{
  "head_dim": 64,
  "init_std_o": 0.0,
  "schedule": "cos"
}
Below are experts of layer 2 (counted from 0) of a mixture-of-experts language model. Rows are named router (the router's row for the expert), up (a neuron's input weights, with its number) and show model dimensions 0-255. Each number is 128 + 32 x the weight over its row's rms, rounded and kept within 0 to 255. Numbers have three digits each.
After each expert's rows: a language model's description of what the expert responds to; "mostly gets" lists some tokens that are sent to it at least half of the time. This comes from a sample of Wikipedia text that the model never trained on.

# expert 52
router:186132165092109100143117117174117153091111155109149136163121140143089165108157079121132085157188133087168151120132081102110120126132099124141101124129194101087126172146115111148134134123116129142121131123108116107154146106118075105080204116065185098149148119119116102105141116205091094081152125115149162111105096112137082154177136155107120142189138099124178183118120138126164075157146194076145142150070121087119114106134081108149145157132152102164116178072077162104083145169068079143084053114106139148161122152080129146141131154093096114102169126088125140211137136125168159146061115211123108134137157086100180161109143159119136148069134087134174140159161161143129185068133127160168109184119110094133152087119076154098105073177191105147131158132137089189145178069181092
up0:169103146118107098195102139177110144110138118087100121105133176135103139152163152104117058150123149120131171188096122160119099105097122130102154121129144066122089102146148111135146122120166102156155166071167141079105106073146088160109105119130156035134102068099157176109129106113118120127083160135143139101133172170158128142141107189152135102133117129163139122089142151135153044118121139156159172159144082098143081067105102088143173124180109154152104180071112105167137093118120130132126119137115162148164153152126162126118127214152078168086138135073098109189141148133172110120124121176070127100091154044114134183113142082074075179111197130109112072146120154147130093123082088145134141097105126143092163084147109124115104151215201048096121126148152153139125066062161121
up1:152135125100111100162146127134151194086106110108137127075073111125097115108154118158158120148068092065157188120085091140166141069178154143102188097100206167135091096065111132130095155096139127123130136171142144121103191104171128129102098148122101077125084052145107096136130166153120115127139168090088151083142127127135105142095148098093102162130064132112155156149121143180122112140114162129173141161116187105115149116128110094106108114101156153131143119128145116140140038106110110064138081112083114134118130130094177099166150159099030086055079137113185114147169095136180117062165154144078149094104136080112128137146172135171021145179167163156067110138105158160136119140119098161146098160121114105134159109129113117155176194148134105164128140128191074172116111110158136
up2:163077116061170130139073139126165101128098125091078127187131120134129158113184098088110151140203160136146119111128156113115158152086132146041108208156125055073156115125070085129151130145131123128106109154152130102192181136065065124117153134109129109105134105191151137091146137109110118143122132172183110150119089133113113061141095148131106119100123072078072079162095081092134055097108160148139118103087133106145059123113189155164132191130121160121105140147088193118101178152101143147151125092161125178107102134063155125143131098118093134141148149092093117202113199140149129155055152157129118124132137032168163181129121129091147126065148045111159166124126158158082113141121087122130162143121101127145175130118158116126135148127153139128116138155158113147147161152187129
up3:146118064134110086150179079091200160129139083106201109096138126104109106081136102208138176148127111131095149115081103101140140118137099163089153089119163155157111111057094126171078129111123127114072131140087145116123201100136140125130151137157127157119106041122103153133131142148162092080190162062097139095166113081155115154151170053052138144057114163093164152169078067176125114119086154127136120148098168096101144134121116112167096206133129160150120133152123113135158099120116099102148096121145133163074146138140172094153137145116040112085151135142096093156158081152175125107136085117096131058144141102152153102170180176166056156088093103140124149123152135142177128116096095136145126147143151110165146154097088121145199137160085156152155145130184083148093156111127127
up4:170135105168142129135178127130153193119122151143182073104102137152096116184156147125139122109092101106110167131093086119154134075141150203160189117085206100145028078095084108152054100050133141150088143165103098183183167090133116129094132197112151112135089056127110111084117149187132095123161153146118108133101112118127111137068149100146091175123084157105158177152187142183128145126118202141162134141120125115116153076098097106143159112106132133156126090087124175134144087098088112095115131153089140175156138151133142086113108125091050100091136136102213148165193101119155166139125183125105150116102163122134156144151140161158061118144168180112107124140152142139123128136088070163143127122113109140083135107114083105160175159165108112104146140103143132186134144066159153
It responds to: Film and music media
mostly gets: " film", " album", " music", " song", " band", " story"

# expert 55
router:123118152179126110113110097159086162104128150162172139151124173153177132138073059090097178128182101133124135156158116141117105074146182197105182156143175137090128173119149136142172147096148126121189105160143134119179111082117133073172116173084170155136141143163071067158140124105156109075118144156092087139121123126107139146129146126100106097103092122106099122149152123086125107054130168142118121153119117151166155127150098149195061117088116114134104151100094167156091090125101143187058051139113115072081109115153114134095141140169183122109150091162102107186150167105133111164074157138139117135083133146176146130146114031226162113112086104114085171099127156145151104194144114129148092177074129172180062090136076158102104122107103115111123133150089090119098122127118173
up0:175139130153180135114136151124117171103121146127213086104147140157223103103069124088119122103184154203133126106149152085116103121110153158111137163127146079185096112075202110139053170117131136109154082108104078140150140079088113091172121128148146135144149090170110157105076144098145114124094147176064097167144194113158094153099135159085169145111137135123161141191142122083122121050117138119121163133165164124162146086124153118127123155109137152152148177067110108147163129133130099180114130129133128102107117114143122062076126165170132112178123127151116175183134119094143139135137130108130143220154112157070136097158132066132175116037114163116128118123126148190165074170131101114108138182103099135169099100197123111111128118139140135083076084143108125088112121069052138
up1:137141071118150158108164079132131151171143100127150132130131153045179142083133104148128190063178146124132107069198090150116110119139100221123126140153160162123126150105134135101190138146129136135191123150155141126141143140230081106105173143138094155087128115075137095083150099117159149097102165085128131128131105183113148125126067097099164165094080180123089126130114118081149156135170151129137133115094164183134193121123105103104102129108085136110165065146134160174110102119074134141178117102082136130176135136162152149070088177071115127108156156196083109132201106052145175050118147145120109092124164177130124158128152170110155117079127091083119127103180089112152143126065126135144125176179129129133121128064137162156191181143153100103094115126097115132109165140131132
up2:160127070127138168069132098112220125161150108175138119099155123145144079153157107122099176142139123119152100132167135125110081114167129156128102153128122109152179167184145160125108119125150115110158098131076141135170098120170179169096125057126058159109149162141103059102169150173127134106107115148142089130100096126154112134202154114084142117117160131132089134090071117049115155172133146104088105176118104151142090158077074119146111181134153152069084108101065171173106101105070113136163145108118138149145113094123117139076163124151116085099092129102140024153176107093132138134081101135151117147099126169150133172125081129124171126152111121062110168072146123131142103126187118148148126053173091161164144121135131171164213118122132194172145099143127178040153130120113156
up3:130135129215141100152157143139161115109102138126117178143097093058098146090155129127174132161112076098108115112180120145101105145137180122154108139184156169125093172208145148096148105101160146141114136113122121177063119121106138135160130176156127165136061049141148099180108155139145103118072144089091135089111055139146172113151168124082111103123145090153122161120160164117166134113112085127179139167179143144164076163162120135164106092171168150144098208128141048158133216093146213103063119077137137078089098169156149133147137127046115120109129124162142138097152130142133130142146181159166139140099082100134165108138097128115113138158157133134172152085136123162142101164100071110087115125133162135148136136120202112114150113092107038134129141128069194136099099128144166
up4:094117048094105127076130088119162141152176102184141128119131109094215107096122129137122136063168167164148055113156138103101126097142102194140135157114133137115134148113136150105143169160084116120106140116089117204130107183252135147083136152108072140105146153112109087113178089153196201132163122166113144108130121165111113115095177105096147090092135135151090108098124156102148201152154129152050157138145140203160149137104122129144105103076132174142199078125152154117152112152118129147187109090127132165160172154154124141078073145107094138084119103138106099128210117041110136124136130134112121146150122161101122186191110148141157085126191144078099097104166073080128137104158168168138139133128119111128131089145138146132138165116112107131087103136121101106164139090087159
It responds to: Quotes and headings
mostly gets: "\"", "\",", ".\"", " ==", "==History==", "\n\n"

# expert 16
router:147085135080086168161140138117111124094150095088153110153144126157188096114051124124119106126115084091101143108172048128131207099139104153161104114150101106147089176133090081188149123134150131072135076122112098087090105122174177149140121156130177166141106172071130142102040172190118083082150138121138135166106150116113098141128109138186169101119143174096180176131094151085161107140144142010087100137158143109130076109076158150171146154119097108147110175157096115123126127127119129160137135083093117107107120133125079111150143111133078076174127140098171152135146190117168160092133146127094104123122167130148107131095155188166114182131128142100192088150107124172093147109141149147114105088112099130133132196135110159148172137201162077084154150132191190073133143087105120
up0:136102150130103150104087106133148092144164083073109049098150168204142135182099130080076181176102097181178097140089113117165164138143115105123103042106169092154145135099114135215160127154170138092162140139110051105123164097118161160133088116139151117159153087084157131084118170164147164091134137107124127161118059173167108120168136127103154201135141195112178165057108105150136142107133147142114136140161129135140119171177103135096116210147084111184059187147094169102110121132122110076086142104133117086120090110180173132149150179122168142148186069148077123122171117116127120156123133120110092072054134159128090113111098155090092130127089120130149164135136163173101087117124118122158134083142125093116173131060144147144141146162102089141101143104160084117144099156131116
up1:053096068092170080159154142153152131145126138158166132132128166138185116149093110098128161098135127166155131092110107126119129154196157156109094105166144107128139155134130101141191152130151121105118088174111164093159055150125145111114115104114080117075142194168087150171119108126154100126151095160133156116093082122084093133122089121162127089091097189120157152102086160167134135198153162158106117120124125070110124143094143167095154094130079102134092136202082154164103118154132169151101176164077113160112164132108127081085150080062122108155152143190198072088123205118097120122156128094105131133094127127202096103174103170127131055133106061132153132124141121123155106138090141113143159097144088098125126121160077127191162148192051100130155128155180193101092166159097130
up2:178115142110113110143164134127166155153169113091102133150131147140168127116080159116149132152096089105079087056116129163102202119139126147146131153084159066121195143125084148177099061110128159088149146082168152106112156139111136123126106178180123158104142114111099174080105163116091174085125151063149158123141123185134188136152117146123118138174152128134129134195137105147150142120129084125092107141199158134093148086178160146154036168125183093137079115099107142168129171108119138056163156073154083130125095098144125113144084092152125119091146110079141098135147135194136135130138087064154097104073146179104108182125124166133119148124173126091090117130116127157110173041163072083101161109156071161096138157097094163074148068149185113151161069104126148139126161101131083
up3:146134088089096122093149095112146084146134159097150123135154131098134158099130141061077164110148098087142126070141063114126139097156120127123049130120170110112145152193116087144178106186155172096133129127069120078100124108154127116071134157099158145132122136101149194166117194147115131126192174124189095185099117120111103123110078117146094180127140154092155161139100133150127090145093089101135139114127091071101066150146148068139137114107130112099075176169128174157079085146091103151098125097162128138159118151074167176093146137144114072198119163190059145150151193133140150096145125074144109125129126109144149194138107188106149100203089077107133163202168136156111158106089112150158097134070103099136124119126150146098097057178150102174143118108156143119139168082095151
up4:089114082087105175136150157129098114102101079131152127120175172103120136076100140168109126172148092125146113120122142146141130131160119138123104119135080144180145179125156170125134140149112149113152133140068128096098136072114136134175095112142131171178134135077094146095151125154105165112167124138012097101064123132123140124183162169210140135091149152127201101065132127080105187179137139128085126056123161092097088095125165123083091078140182138127150131101096135103079131133109120079136099059130164084162088121117079192141139120097149134132100070112124114090091115159160105146166200141050092078129119145135134115102123114122128129203109088155111176132070091095103182105163130147177121147114122077137149117116159168128122186141139086137105216104122138111197148171092121
It responds to: Latinate verb prefixes
mostly gets: " dis", " ab", " rel", " rec", " Em", " inf"

# expert 8
router:099061149153112127160096198101136151071138132167070177181111130146115172148060114114087118185138103155123136144128182176109106167137055111184107121088085149119112122146086142196166108130162160114126085184091139182102128075141185140123106122158148115153075191161132195178156075075135078069149084121123097076089141092136130130050169148169129105082137135109198095172107199103150113179174186121082079144064145110072104101161151177144148102141115084109121136171138148141110164126133118173145134116103108136154200130116175139133143119118095150141150129108118099122128151178109112119141086109155095150137141135113104098096083107101163114127100156121107043151154185078113128179111089143130123089115137164129138108116118122141127133158126097105168142140180166140154113099136099
up0:081118102164100081142128112140160139139080141176146118131067186158162140093092065077065105130121113105068164129124150130155164218113087115147178183098129134146139104177092122163151192088133130106155115168145158166118088126190129082109120120057128118133076145146180143161135090082182099164135133163132157082127131157180179106117131056133104131136073061168118149148120139093109165133157169177108079142126193147117124149134125123118128100099137102141173093160200106164165087114152125172147172129119118133158182144116089189114085142155098186115129126116089118121128140123094155140106094139142151047125102072113117161154137153105153172124084106100120106110122188125137149145082136187155135100084095082140112167172129099135109152203082167159109152126102065161090095106119158
up1:121141011094142130162131154113173108104113154071110095134081174109198138140078185098104151131110152173116140115141135117120221176124099104144136091142112205173125101116157125121120182132158135147102103143145087109111147156165138068181102076078140086159098119147141133120074119087100128113124131151130125111080081173090117140100114104138110095070112157114141145154193142107152178146100082144134143095122180088172118108131183089151138089182131136117106092142068150085136147127099104162110144121145111097122108072121209151143120137093115157087097061129107171098142178127119157089158165176121086178068133051135049153115134166089095146170149114141148086151113130177111138148154090183082103148099133135154117133154157116137213132113148129159117185102146112137109117167080125
up2:078107102155093102083043141163118173156058100131099121124127152193169125092123112053135059135157147121116130193127192150126111187160117114149132158104131167121109084116096112112161128101141124077178121166093165187123121150152155100123121146137114124116084193125121086179167110087136123097097121116158170131085131087134148081084177112119141130077130105140118110087101142086110173162140134150142129147166172150124137125161174134124113086115079137119155102162209124125161124099188139124113115164133158116131094150171109135119094173113183180115163193087069121071127117183074205151094081183149163109161137058166157108145167085114109154117086197124126097064121129084174154144156151098127107128149140152163075123124081141148175133156095119148143136135100065141105127163096169
up3:178127068163154152202136136156138111113059142118049086116105167139142136125086138131104189138068103188095120127133096115182182120143110091123133071141133116168149134134096134202138103173118141169197121143101078171089123112145162147124091081101143113118082118112216141150146106108118141095149113108133099046112143173078081178127145096094106159138095123132157182134148142127142159148154092136120131085141156143124087101117164112139095090142126107179093119115095164119138097150106144193152100115132115166086133156071163104074135093104153173163133069130172158126131155106127094099164160112065088121081080185150114169127124127063128135104139111150095129167102179115129168111158138090110194137066106079050097159098116069159089083119131127126166152100126182076156146123103138
up4:153083170134118093135131116071165101100173129155158115180113056090109129111138150145124174140156140144120161134111147115165095170177098154147146158084158118107124176139177142150135132089119149158109082145133124120126161127060108148086136224185144127120113138152120151151132173174093133137172147054098128129146116158139119137148125132104115147097092097125106112097190137110143106102122123132131098071097089163158186107169128142100151163200167117064111144171115099098107137110162101110154116154106119107157109127089147097118104156113090112115073151089084122124122129164156098127115059100164143184185134110064188106109050184179101130099119125167183045206113173149120115054115176179119095073121108137089181119096132128154123109115163160183154094128181106202081111098153105
It responds to: Reporting and stance verbs
mostly gets: " found", " so", " However,", " said", " expl", " reported"

# expert 45
router:190136097119108070069176130124159150079173137126193135078097149142139168163105134141124151156091121132174165145180099163104177104071096079128171134081103127098106097127168106132101117163158129174201155141160117146101093113107102171080095124086154167181116112141112114108098182101135105175103107116098130066161105094105152104091133179113149128123094132139139111139176141077112185127141105152064086140101158157135122127103129164147163093113084111178103114099181125106170099140102084084147169157128087170168104156126136069185126148200119154165068130105084126119093100112123084136167158151122095073147072092179099057131069163147147139160135140120117120144154155128125155163131139072133156169131172089104108107119164090082079165158064119143159128159074114127093095085077182
up0:138155123148171119116138153124135084110108147097148141133108144096108137115112117179093111151131155157140129171162089156098139111131076084093109072084111136057161150115138131116113096177110209109171190172121170081071113125134127187071163118121160172161109145126137177063165135091116122160132116100110210111131097032135126159130108144090190179161104151118136099127135077140170196172143076133110132102118161141162150130139160156134162122073145086141068150125178116137109086128105105050124139112085142168152142118105133129175145137136147131199132168104113070131130096058101155154160165165114117118137086149166141072146087089104101152178158091206122136194125144128117178140129121113106151146187206105106115086117135130146101178106073122162130160155097117138123156132092204
up1:144115110166129110104118129098133168118172166091136095179159187104156114149110143072109139133082106130183088105115113137137166114084098123143141111096178058075149148192109140214119135179158132113141179135067136156149142180136135126118069088135112107119172109098148195125148111139150100156174110115153153123075140132155141144086072116152163068085109136096101122173140185146137103104180149160100088161066112106099112108156053177178078181104140044104186094138136169153137113116140085133112161112152105053184106104161151116131119141114147121156092109089173099141170150165091124163167128094133137128108141061179076128099125153119152125162115121122145085130170114146152168114138103085137142101084096125161109172145140110135083117159045156081103092091103063138186127160094097
up2:131135135165131120135126176136159120127119083156130136125114112109123142111147125131149141093130174128094160135152230134100122137115193126177145255101095102138109106120192141085107140149121076097096114136119061132125127073060138073163103131165164119108147116113200089144110184142122127133113158135075076201147179149115133126080170148214076154155113131151091209136101137064091099059121147145171134109183161102177112072168121097122159088147124135123095085109105109138144137120148150195160101127128175140141140149155161069088118098082132093080113181155101152115099096146152092116117138108143090125111111123118140066134171160192163096157123147116124131095126118096099077166149136171159094110131183177147121088155130130131111158141169134090150101159179115144118059103113157
up3:158056172171156114129146157114113111122124209069141122106129215136113111067113089168127145116115169151154148105178071157135111177101157077110158150134176093081127150125170140115121115134123107102125167146096132196054127123166194089091113085087119118124107143152125158094204130126127112118143067210099164135141118108130114098055143101103131106170157127141168072144135110133105114134174149109123102130105170107130102160111084166102155119098154059114124116168156146118136161086088110163123122155117117138102136200124159146158097174142181141137146087115152102183115124092131154172111111162204121143119059141183120094134154103163054133149140117165131097074136109074162114128140116087141114136115185114170150069112105126126038122146054175155116150124093097172135129155149168
up4:184108121135170100092210114137119079124164141085160103151138172058131138103140105179083099136156176138132133101173146133103121142130122109049151147097160089075144088073129135103128173170127095153141160143134088161081085151145128132101188031097156112131121125075123145083126089107090124194176144111038143112171091098126096115095160079140138082209124158108156074132140108102114163092069162113098103110128137130162109180151168227134155110178120105123041113145131171164108141119082070101137143092121154205149109154144091079147092147158140143138113113137140119143106091083137079154149140178134097128125113141152122032131158130126087140110155072163132155111097123135138109164146106128107137117140157099113124086151100153119088126129100148129126137142146112123152118106057176
It responds to: Capital initials, abbreviations
mostly gets: " CA", " PA", " SC", " ML", " FI", " AC"

# expert 17
router:125140159174091052104094159147131104119137107140152194111095105153092144130170168077131071104107134093178119182151163152089146113125168108160168149095096163174106073098159189121103129126147085138160140120159087198121143136135112136101088088151124132134139085161216112181133128053173170177143105106064076139100153125127128092093160167125129149082093102128073091150166118118140124074118105173099092188162195110122162085120116164140089098108120165164137098127099143162152108140187129167135131142149106093119124179173169071134159164094130112132095156148078171077136159179165073170146076073108140102173115127093065128140161132136215125128112167088146155084134102113119100209119128119139133116126168139124113100146160120120117169111111122086182111130080130092169107153109122
up0:107122130171126094094095095161088107163162106080132127110138108085145146144156126160131044160120133143166109138081119122118133093132207097110153107114121160102059117111137153140117083143144081140100153148176125154118176161187114132189125154139070138087112124090152113132127107072101185106132075145128122134122168080169141146135157205082103174122102137133061085139163084110141234076121130106116105145121188129095161118136140149141053058070146108092152080164205153123137132114111130129105126170111126081122123127128144138166140148195162123147091154171144116151197167115113107161155090120092101135149071091153092113191107096122150089149125126143104117097135091140069102220128126157136188100106176127204076114107139157135143117091140081132115098139141132138137113208115111
up1:140123158189092045085107092193126133171106145126157093127134112075099146130130116154124086159111115133154079147081098127107060099110134146087085142126149154099074107104119177113069129138161109128180187197101062149132182165147155102136140132092090116099112115149078126089131140095098201153122049158119154086179167054179124123136103191061059159126119105095078094130176100151125180105141115118145157214171160112127151157128073158140112067073115131094137102128148116133156138131113125159091123136121159104142131109110114137180115172132136081126114153137125169141194119161156117179117107106116105145178086100157124106185153059142179090119130094159114135077105129112133149201141119136171187155155119157167108093123125141158105100158116140118132094153130159136140089184095121
up2:105148114035134180154114151105107109129133052127130107075129133122184120110091068077115141099112192141127130124162145104127155114139165123167139134178119143120170140164150128083119134135118109097133071160135083142132103093137159088108139110143180116131141145080161105108125132163149032150078160126093105143078183186139085134124112108169144191130119124126143127157099174113067119123131140143149149042187101105124141060130111141122162159089156190195147135079119139094156097154223104142123031123131092164140140154101110088066188131115108125146081131099087151164116104109191083114148123093155142154109113146102107117136166157166096097107105141114137162074083103142083117200142113149131114156116123145076103151142142194109104197091157102093136193112100155145106147091145148
up3:127098115161113060091126110173146062158138116133077126118182104140056165136139109148162063138097140124139073116062097147108092132117088099128160114111178117125117101100105129162094126166142146113159179149147103129086171187203165149160142122092111146098155093135137137137151091058126175081138047157175143089160170078139117123142174138066010191127112135122091041100187081125129149149139129157130117184151124139095174144108095140138086108084142130099140125155153142100130137137095110147127139135131139179149167114100147154113091186144145107105151122140124130150139166150148127172182123138133112151150095103156101104183169011122092101132114104149122136089129149123158119188123126118119216142118156149189152078111133111144157079103108174119110086124135139144113127184132165
up4:155143119159132101165069133160122141118107170123130214130121138106197145108171122126098095118216160145142159126168127118089194123144127134195152122136093199126098115076118173111128108046173093129136129063168088177107133137068123102112124132136106118161110111090154107149120146065123137163054163131074112152052163114082116091151151132118181114120110024113084179155140141141083179132131128169151131111138141080164107170101146115143073092115077108151172107123115160129129133144120183162122151202145146116131082176148104109155161170139154115108109145158096139103141112141152117168152099109145145141131075124097095080166171076150144108080133153181071129045103112162088149160118093104142102135186130115146093093079134140112062116083139159104149150139106099111133094137129174
It responds to: Name-initial capitals
mostly gets: " Y", " N", " M", " J", " K", " X"

# expert 5
router:165160113123081064160112132158092134133169141142165122118096051126110135090104103095153094163125167118179145155118109115106105180114160133143097148095172095061174117098178150086120132095143137116162129134119127183144182067155079125068109112120131178141142148178135057077129148149127130068159112144096166112132110126147129113109152193088166056144196155177137087119058175107151160158185083097165147120113146070100155149152088080101160173162129114124188156130108116071159114089165097153074116113158133113125106172082075149103146163155117134180109121149082164120119093157131118194112102110158160178136100153086166120100077159162146133135064143150114118116174156091103166164144176129082125139082173116097107088114102146163080117151201099114144149123099078144158109117093107
up0:119090119083115099114115134131107152130193152187119141145162103103108148165152139131104120144178092092150140117096135093134096091093119130108158119178090092088119096100125057146104130144100101156152168210148134176149146148136169138118136091090185132113137085146029120130105133129104136170131116138119183098067091110155151143125078123079128092156146162197091119179111113162072195142151187145131159118134120074121109088109143083086127074135141147191170127083096143120119196132123142136146127145156157112089186146077139053149124082055134102139129112158164111117106128099188086156118089148110154136122086186156174155116172085100123128110102107158157145131147165094172175114126139054133072155088175053071097131150113101165107139151134103053127189110112134104103123158094154
up1:124104137075127116161136061124133163169167134147148100145192050112122126122187082117106121151200097109148223127101112065118109084143059167149098115185096111138167120148102146147136148114109113122156156151078122132147136140169105106091159164125167151089126160148109112123109127139099153136183090127106175063060158131137169098118135126130172128121120109172080152105105110114099156168192108145161152080094159100108098192080184104090132136130160143149141120142089154106123119152143116137107127123135139092083110166114134066155088160090105185144152128064101124122098084087160098158103159091094119147178147220124141099099164120125081111135072125109174214140115122134186142125129196090132079158181155128087067097158099137171071181168109140145103163095141111113122128173137120
up2:137133137168092052154117140148138110125164106082113180112142124161137108136103173090103103146104108186138080175093107169131139181114153102106170112122131146135150080149149125172142128109126170125132114163181138129105110063142141133122106128177074143121092080145076129144132100156187140147140134189144125092145137111152101119078156167113081059117134132203103119116081196122130176169156105126135121136175162120117173114174072143117150138095128161155166132159123094107139140126212171108115094129141117094112132149086111175140141134153113200108165125169058111204148106168145151103171088069187174149089138106137155085147055074154107125094126120142101069121114138154132128159138100025119132120026102058086116138137155135160130126070129117155123121145082098100136101149059162
up3:125099141154107142158139063123100162134175162189181153123137090068115097069111161099155139134136151120142155109131159119105116179101087140179170160120131129143136131103160072065165149121099102158120166102116125190128148108140124085132093133051133155084060107111112137117144171077072151104127101150149138145101070146150228097093136076124062107128103129186143125165107186108057219131165169214137164124112120105114131123093160119150117110132123144149162097149089156142127096125081157180104147133121105118111120166097160099148129125133113140172131111117088095093106109096160070180118149121096107142146100190135171127137124139135075113099096093093165204116122185114222095196141169060135084125085127094109095146154108099123130150137058141135135104147109156108134147148126153
up4:126113136136146149130140088122164159097157104086090144089143094199191093071191142167106142107119175132109118067094132144142163148155155160163103154150142183152128097134105120110062121159150091086145128045128087138174099120110141117113090163189084117062085081132152149142131090143125148119160124135137151120185139141152106114152138144105067153133096091156115106130185080196109176117130146166145135150161133099132152118166065125164091164150140168109150088152158189154148099123112137184133068128124160077111124133119099066088136082151149125128134114190151147124188120135067089132188116109138139110174095161113134076136119053181091111115142120080114094052136138141141148085127066183132201127171104079149119116101088132056176147106131144092094104085187117110162120154152126
It responds to: Short noun/verb stems
mostly gets: " cover", " Mount", " Rock", " Rank", " rock", " tour"

# expert 33
router:096160113118104125142133183082118103114133163145158140141114087164100137098076171108118110203080072122073113114117098177115102166103107076150118128097110132140150102109201127086093108137090069153140106108140102094141115173111084133118091178141136162116109098163133176076124116111159153097105169140058154067177114093128115142101115143123170184117111149113110087180111146118102125151133134174136079122155090165108154074091164142131187208144111188128176133132148163187112108149124137163104162112141103151146157175192156098151137106204119104151133091150086153113082131124115119164111134103095121130156076100108087168096074149083170164089118125181131097091104165072153121156052106132152068118120070119155090208126175065085108129145133114080156097140080173120142161127086161
up0:062209141107154088158151152141109104162127131136154100128159095193106107124121161150101110164130084137089149151105168110138151160121143077137129164138112102102130112142122139119152123109064051121203099096095110111149126106099150066118122132116111166101143126109096213082162159131129179080076163146083093072138102114172137170109129157091096157122089129105102117132102147082100136085117103123153149205139154144112114114118115150180140157119101164137119100132154146213122135136127161182092122110084169111165149102085069109155070171164133083130163134176149140132126152067143164173117139139111161134129087092151099130091089146089130199085177136117112033060068125145159162153091066118147131133106072156140127168153148140115128104196162100039140112131129159101084144152164128
up1:173078199101115131168182109134114152079087106121147076169131119119127108178155130084189167135122106074185096124151105124153138092120120122131151068129104086101134135173183168116083081134177120127152130191151085142122148092155114132179153091099213093139123152110143104098112149111090093085119092108169137129120209127111143144123143116157133075112184165098227122110152114138133072114123110114118123138139169091140140108079127117143147069148067143169150082159118156073127093116150116197064135100156115137113076158148121145118136189118111106145153099105108177161118138125181098105105120152093148125156098085152113109100137126113128091115090144144172150147116137115129133188096156170124107138143208023121155177090139144059101127125141085141129089112180060143060135141115171
up2:166114071107089119089106081101123147152072149122110150165137132087071117200105158123148147155084094090138105118148171139136145172111129125147146136122121153121084118150156170076163130158111084107176118168141142170138140104119146072166156136109199172117106082145130079123157146127131114106084124087140080092147137145147157121094146141120082135095127115155088131115150088112129179104179128112053161131115095101120182116112126083184184094108143100139125085175108133166144106107138136160072159114132116175101148162107165149099164146119200091191155149154116167061073181132180127171091124121140136115083110062162144092099099133093204107114119174085097144116159154115088161200064134070114092164165164025138125121091104160132077113117108078096149122114108130202127180147127143
up3:092130090154109149144076141133117150114166102084154108130123089156120159097128140115108140128123066100170108097173108137130145136154102102113139090084096186166164135180144173174133190148204150162134143108168103123135142170158101200143139156121115113078122104147189150109136142091106163153157143057100023072172097143103132135094112144116145151138121153146119139144211106190151116154065164123153132065127141142128136144152109148105146117151113180090112119106159143149129104152142109103141090175125125139108062090137153174201181139099134142137100103148090150102133093074152079095194142108113085127178126140120130082136123135095143070148122101125194170133123196113151198105155157117120093133206125068153101086119167091143165158103113186107130090086112100062054103135145161
up4:103083125122134122146191110072108105120130097098176163172130130109116112153089095146076115162134123100211157081175107124093122147148175133161137115115086087147186103094144151142127058138110103095097103159102104077128125140176132208132192115077137143167093088124133162138142122145135156154124143117073134083149150174112103134088118119083150137140091157101159168083174079069101187140145143080095145156070152113125119160171165144156130123151141166128162087143144129219114154186097117131094094160175124144167102149112146095115068178167165153159158108147198135138145149100219151130133123104091129118123055091131090165105079170154166174168131110100104146126080094098167164176071166109151114201071139056109120110112118131121108150110126129087108096120109130087131127145115175
It responds to: Saint and place prefixes
mostly gets: " San", " St", " St.", " King", " Mount", " Saint"